From a checkpoint of a small mixture-of-experts model trained on Wikipedia.
Size: 11 layers, width 128, vocabulary 12019, 12.7M parameters.
Experts: 40 experts in each of 5 layers, 2 picks a token.
Training: a variant of SOAP for the experts, 500M tokens, 3812 steps.
Below are experts of layer 5 (counted from 0) of a mixture-of-experts language model. Rows are named router (the router's row for the expert), gate (a neuron's input weights, with its number), up (a neuron's input weights, with its number), down (a neuron's output weights, with its number) and show model dimensions 64-127. Each number is 128 + 24 x the weight over its row's rms, rounded and kept within 0 to 255.
After each expert's rows: a language model's description of what the expert responds to; "comes before" lists some tokens at least twice as common just after its tokens as in all text. This comes from a sample of Wikipedia text that the model never trained on. Tokens count by the router's weight.

# expert 22
router [137 122 126 127 135  94  81 120 149 136 138 129 122 107 150 132 103  91 119 155 138 120 118 130 145 111 151 147  79 108 132 133 169 138 152 159 162 153 149 112 125  97 130 120 136 141  91 105 164 138 121 164 117 154 109 140  90 165  66 133 132 112 137 163]
gate16 [107 138 122 161 123 142 161 108 110 132  93 118 124 118 108 163 100 131 126 157 135 155 132 143 151 175 138 125  81 110 166 106 146 154  96 144 117 166 126 141 138 132 152 169 137 106 117 175 186 123 139 156 124 156 117 165 127 128 104 146 138 164 109 197]
up16 [105 117 118 126 142 122 120 102 150 140 148 137 102 138 107 110 106  78 103 130 154  88 160 113 124 136 135 149 116 124 162 162 167  83 158 142 164 136  89 141 124 144  64  92 142 124 126 138 115  99  95 148 139  92  78 151 103 156 151 111 121 105  91 126]
down16 [109 189 139 141  74 176 120 103 104 109 142 150 126 129 164 142 137 127 138 141 182 124 143 118 122 110 132 164 135  66 111 154 132 123 116 143 156 127  84 123 142 152 122 155 171 122 107 172 120 103  95 129 146 103 148 127 112 119 170 128 166 134 152 135]
Description: Pipe separators and semicolons in wiki tables, especially sports standings and election results, e.g. | Team | Pld | W, —;, %.
comes before: " ", " —", " —;", " Team", " No", " +"

# expert 17
router [125 125 134 126 156 100 117  71 122 141 165 111 129 105 157 112  75 147 142 127 118 133 126 127 140  99 141 142 112 118  66 131 154 118 149 158 162 156 170 118 135 115 112 118 145 145  67  74 126  95 160 140 102 135 116 138 100 142  95 123 136  89 145 153]
gate16 [101 144 179 114 151 136 112 100 169 132 149 157 110 133 167 131 118 105 160 117 188 144 128 152 137 148 128 120 134 108 156 121 131 142 160 120 125  92 124 115 134  91  85 117 105 187 149 120 117 136  77 169 111 163 120 168 138 148 131  90 115 124 168 142]
up16 [160 184 113  97 123 102 118  96 124 141 105 125 161 129 100 130 137  97 132 118 102 123 110 150 114 112 127 141 134 112 123 122  79 116  81 124 117  70 117 152 123  95 125 100 123 155 111 129 125 142 105 170 139 137 165 143 145 123 132 160 158 140 138 139]
down16 [139 100 142 113  88  79  92  92 145 194  90 133 112 122 149 101 117  82 152 136 169 134 105 116 116 154 147  87 113 150 163 120 132  75  89 132  88 147 147 134 130 137 120 144 151 117 126 119 130 108 136 144 126 118 109 114 122 130 113 133 136 125 113 145]
Description: Colons after field labels in infoboxes and taxonomy boxes (Kingdom:, Suborder:), table pipes, and connecting of/the.
comes before: " ", ":", " \"", " Animalia", " UTC", " C"

# expert 9
router [129 120 143 160 162  95 108 131 152 155 127 162 151 117 118  97  73 138 119 133 139 108 129 154 126 132 136 154 131 106 103 125 146  96 120 155 134 139 157 110 127 123 173 108 164  98  91  83 177 115 145 148 131 147 113  99  93 139 118 105 150  97 179 118]
gate1 [118 138 131 129 145  77 110 129 148  88 138  98 151 118  86 128 121 144 123 155  98 122 109 156 134 133 117  85 150 109 141 105 134 127 144 124 121 114 155  76  97 113 126 141 112 104 119 149 140 173 161 147 138 115  99 112 137 118  98 129 140  67 142 119]
up1 [134 140 123 158 114 139 119  96 154 163 141 114  97 115 130 176 108 143 143 113 124  90 157 112 111 135 167 142 175 151 201  82 126 169 137 135 137  76 125 148  81  73  83 129 101 122 151 109 120 150 126 114  62 138 145 138 126 114 131  98 141 112 108 139]
down1 [141 107 136 161 174 108 170 119 183 106 114 137 129 120 107 119  90  86 119 132 129 104 133 115 101 105 126 140 122 125 154  91 131 155 178 117 140 113  89 130 137 148 139 176 123 130 162 148 150 141 143 143 103 123  90 115  95 194 142 130 139 141 102 114]
Description: Verbs was, is, were, are, has, been right after a subject, especially "X is a species of beetle" openings.
comes before: " a", " to", " the", " in", " as", " an"

# expert 20
router [ 98 136 157 166 140  72 114 111 122 132 142 180 138 141 142  72  95 108 140 127 155 110 153 134 156  92 134 111  84 128  94 136 146 138 158 113 151 137 167 124 123 109 114 129 123 143 100 111 186 108 133 147 138 133 120  91  97 131  87 124 164 117 178 117]
gate15 [146  98 132 127 145 136 142 121  91 107 139 154 142 128 152 164 125 103 149 129 108 131 147 168  91 122 117 122 187 136 139 117 152 131 139 130 153 142  68 107 107 104 157 112 134 119 125 112 194 157 144 172  98 139  94 176 161 142  79 146 104 123 123 147]
up15 [ 99 125 142 139 113 106 112 131 109 114 109 144 129 140 141 150 142 181 137 107 124 120 159 127 160 113  96 124 147 143 120 120  81 174 155 117 124 114 109 100 111 121 136 139  96 172 137 141 164 124 118 110  82 104 193 163  98  97 114 189 116 111 104 116]
down15 [ 83 130 145 115 131 103 132 136 159 141 134  84 144  95  99 121 165  97 121 116 101 114 127  94 143 112 103  91  83 134 106 129 144 124 145 139 126 158 110 159  94 165 135 125 111  91 152  89  83  95  70 122  72 121 131 138 135 120 167 113 113 131 142 134]
Description: Nouns for media works and releases, such as film, album, single, series, song, released, usually after the or a.
comes before: " of", ":", " in", " by", "\n", " and"

# expert 14
router [143 134 149 191  94 118 137  93 138 144 140 158 148 123 142  96  93 159  95 157 155 101 118 145 120 111 125 176 131 114 122 108 140 119 129 138 171 136 159  95 129 137 140 109 107 130  98 108 178 112  85 152 158 123 136  93 128 147 129 117 126 110 135 141]
gate1 [ 99 128 163 147 139 116 125 114 186 121 106 155 126 128  98 123 119 112 114 173 113 136 112 176  94 110 145 112 130 159 142 114 140 135 140 163 159 130 117 116 140 133 138 104 107 119 120 172 135  44 110 129 139 116 122 104  71 173 120 157 123 131 108 117]
up1 [160 127 195 135 175  92 121 113 114 113 151 137 150 126 107 135 145 116 120 111 157 148 112 189 124 157  89 106 175 158 189 142 150 162 113 160 136 127 153 125 152 130  94 117 139 158 118 162 112 112 134 120 149 159 101 119 151 112  96 112 136 172 126 126]
down1 [123 119 147 122  76 125 106 115 143 121 121 162 147  81 157 137 152 100 103 148 149 139 102  79  97 133 156  96  98 120 108 144  95 155  97 147 132 101 144 190 112 142 141 113  89 115 107 131 105 121 148 163 160  97 146 138 154 119 118 175 102 117 120 122]
Description: Adverbial particles and prepositions after verbs (out, up, over, back, at, across), plus mid-word fragments like s-ap-iens, rec-ap-itulate.
comes before: " the", " of", " to", " a", " in", " with"

# expert 37
router [105 143 149 153 112 134 107 114 113 152 133 127 144 103 122  75  91  99 142 150 125  75 132 143 168  95 159 149  92 131 118 142 182 119 163 141 142 156 126 110 158  82 161 125 153 160 109  92 146 124 104 158  94 159 106 111  97 124  63 123 152  89 143 116]
gate4 [108 127 144 135  96 173 167 151 119 103 151 127 113  98 130 141  84  99 129 117 134 137 107 132 170 113 145 196 129 147  86 122 180 204 168 132 136 109 151 132 109  98 131 142 136 109 135 110 125 148 162 171 117 152  96 118 128  90 129  93 138 126 118 122]
up4 [130  99 168 121 114 106 115 130 133 117 133 122  88 129 143 139 169 113 131  96 165 150 153 117 134 170 116 108 123  79 124 151 100 106 109 200 157 104 138 123 121 114 109 145 128 149 121 124 101 121 103 107 139 143 142 191 127 179 143 133 151 186 122 139]
down4 [134 140 133 129  98  97 142 142 120 128 132 135 153 143 141 165 113 151  97  94 167 107 105 111  85 116 163  92  97 140 120 130 165 104 147 130 110 151 132  87 118 136 142 138 129 176 150 114 166  70 120 119 107 151 153 142 149 120 121 118 116 144 126 117]
Description: Capital letters in acronyms and codes (FIPS, IGN, FIVB, IDN), country or position abbreviations in tables, and year digits.
comes before: " |", "0", ")", "O", ";", "E"

# expert 5
router [159 126 176 140 112 136 107 130 117 143 157 134 166 168 154 144 129 111 120 128 140 119 119 137 110  92 132 108 127 112  89 146 161 114 119 121 133 173 181  91 163  99 153 101 170 154 116  90 146 113 144 137 100 154 108 123 124 176 122 101 151 106 134 169]
gate15 [139  78 131 133 140 127  98 154 156 121 101 159 151 137 106 114 125 138 126 130 116  59 137 113 117 141  89 104  72  88 165 139 153 145 127 164  92 166 156  84 145 113 132 117 153 139 146 143 132 146 135 170 103 145 128 112 133 143 130 168 120 138  92 133]
up15 [129  87 157 154 109 143 112  95  93 149 134 102 148 148 163 148 128 138 108  73 126 124 106 122 126 192 135 128 153  86 179 123 153 118 151 122  80 146 161 139 107 102 156 143 157 125 121 106 135 150 109 139 119 145 127 196  35  89 122 164 118 133 139 107]
down15 [129 109 119 123 117 109 140 141  96 111 136 173 106 134 135 117 113 140 167 129 108 158 148  84 141 133 128 117 136 110 123 107  83 161  91  99 121  99 156 120 118 116 140 119 128 118 157 126 116 115 142  73 107 138 148 121 131 107 103 164 161  88 160  99]
Description: Final pieces of words and names: endings like -le, -ing, -ers, -ed, -ly, -ively, -burg (cloverleaf, Tynecastle, Brahms).
comes before: ",", " and", " (", "\n", " in", ".\n\n"

# expert 16
router [140 117 173 149 155 115  84  92 133 134 128 146 147 165 145 104 119 136 123 157 153 118 107 146 124  63 162 145 127 160 116 119 158 140 152 153 131 145 141  89 168 134 110 119 158 158 108  89 133 109 114 148 119 139 103 123 101 120 110 130 131 112 145 125]
gate16 [155 126 129 169 112 105 169  69 119 109 157 129  74 132 110 113 115 145 129 133 143 105 132 148  87 121 164 144 141 140 139 121  93 157 105 125 127 143 140 130 101 133 135 135 201 105 123 118 166 130 133 143  93 135  91 157 184 143 113 130 159 116 163 110]
up16 [131  81 122 135  96 120 172  91 172 142 129 158 133 119 120 160 112 116 145 110 141 107 150 146  97  98 189 130 117 136  84 105 128  98 125 114 122  93 140 137 170 166 118 141 144 113 122 104 127 115 153 125  97  99 130 177 136 141  98 152 133  97 144 141]
down16 [155 114 117 104 167 137 135  88  96 109 108 126 137 154 160 140  83 124 128 120 171 125  89  86 108 105 163 137  88 133 108 152 114 147 135 131 100 158 166 172 117 128 150 116 121 127 146 155 125 120  92 139 117 136 138 149 106 166 124 160 135 168 101 137]
Description: Pipe and semicolon separators between numbers in sports standings and statistics tables, plus capital R, L and V name starts.
comes before: " ", " —", " +", " −", " —;", " ."

# expert 26
router [128 144 130 138 138  95 108 124 109 155 123 135 156 134 143 131 108 105 123 130 160  88 136 155 130 109 146 127  85 102 121 157 141 100 111 118 155 151 168 132 166  95 141 122 104 152  82  98 161 121 125 126  78 137 113 115 100 170  96 141 161  99 176 159]
gate15 [164 126  97 111 162 114 100 173 140 132 141 143 131 145 107 191 133 151 114 105 156 111 125 117 127 140 136 130  98 139 189 140 146 178 128 130 147 158 137 143 110  95 132 122 152 141 121  91 182  97 154 113 123 154 131 160  82 104 120 100 178 113 109 132]
up15 [ 84 142 140  67 104 127 144 150 138 104 136 113 137 104 142  93 164 102 152 134 119 120 114 104 122 108 165 153 134 107 171 118 156 128 112 154 173 129 154 188 129 127 152 160 112 100 128  76 123 134 177 134 138 139 133 106 129 155 105  79 144 126  85 138]
down15 [127 139 114 101 117 133 150 114 120 156 136 152 124 134 100 141 129 111 141 121 139  93 141 119 110  78 156 147 139 111 143  93 108 162  87 141 138 127 118  97 121  92 141  97 148 152 175 128 127  90  91 110 166 144 140 135 142 178 159  90 109 121 137  89]
Description: Sport and competition nouns, often in table headers: team, League, Cup, medal, player, Athlete, assists, results, plus scoreline digits.
comes before: " |", ":", " |\n", "\n", " of", ";"

# expert 36
router [119  98 141 138 108 142  81  94 119 143 135 142 108 158 124 126 108 139 120 157 149  93  75 141 121  94 132 119 134 137  99 130 143 109 139 141 142 156 162 113 170 101 180 137 144 127 118  82 151  96 131 169  89 136 121 113  63 149 105 139 169  87 152 122]
gate1 [121 160 133 129 117 152 165 120 174 152 136  99 127 137  84 132 144 142 149 137 114 125  94 103 121 134 150 125  94 149 177 151 146 143 131 162 126 124 145 150 137 148  99 141 129 159 131 163 142 120 100 105 117 153 121  86 104  94 100 189 120 134 144 116]
up1 [ 74 109 100  94 140 139 138 105 162 120 106 112 147 135 160 118 132 148 100  97  73 189 131 146 140  69 117 165 131 105 100 122  77  71 160 135 114 115 164 127 100 151 104 112 154 142 145 106 117  86 111 111 124 136 118 121 125  87 105 132 157 142 122 161]
down1 [106 102 126 102 141 116 148 130 178 129 172  71 138  94  95 190 163 130 170 119 154 136 123 147 122 176 120 138 143 149 122 127  91 129 115 118 148 140 108  96 159 156 121 112 109 136 106 163 170 118 133 120 151  96 135 109 139 140 131 122 108 107 126 120]
Description: Words in country, state, city and institution names like United, States, York, University, County, plus first names of people.
comes before: ",", " States", " of", "\n", " (", "'s"

# expert 10
router [133 141 149 142 120  91 122  75 118 146 132 161 161 111 136  93 111 141  88 135 140 131  93 136 160  92 165 162 138 123  82  99 154 116 126 127 136 136 145 109 114  67 128 108 118 149 117  92 146  94  97 182 134 162 102 109 101 129 133 118 142 113 138 126]
gate16 [111 114 146 152 122 112 128 146 111 129  96  91 160  95 150  94  94 123 111 142 100 164 103 139 134 115 165 148 117 162 110 101 118 185  91 131  74 125 137  63 108  85 161 149  91 148 154 121  93 154 134 109 101 127 125 118 123 126 161  76 157 108 153 140]
up16 [123 108 110 148  95 137 104 118 111 142 120 142 129 156 123 133 142 116 122 117 140 119 124 155 137 108 169 128 113 133 142 115 121 119 144 137  96 115 196 108 129 115 103 126 103 153 127  60 131 152 132  93 150  86 118 119 122 143 158 121 112  69  74 137]
down16 [112 129 195 137 141 125 147 141 113  99 120 101 144  96 138 100 110 146  86 164 153  85 130 117 138 155 122 131 120  95 117  93 145 137  92 123 102 123 169  80 155 144 128 142 139 127 127 129 139  77 141 102  85 164  69 148 114 114 127 104 155 113 129 122]
Description: Prepositions heading a phrase, especially in fixed patterns like in keeping with, subject to, provided for, presence of, during, between.
comes before: " the", " a", " his", " an", " their", " its"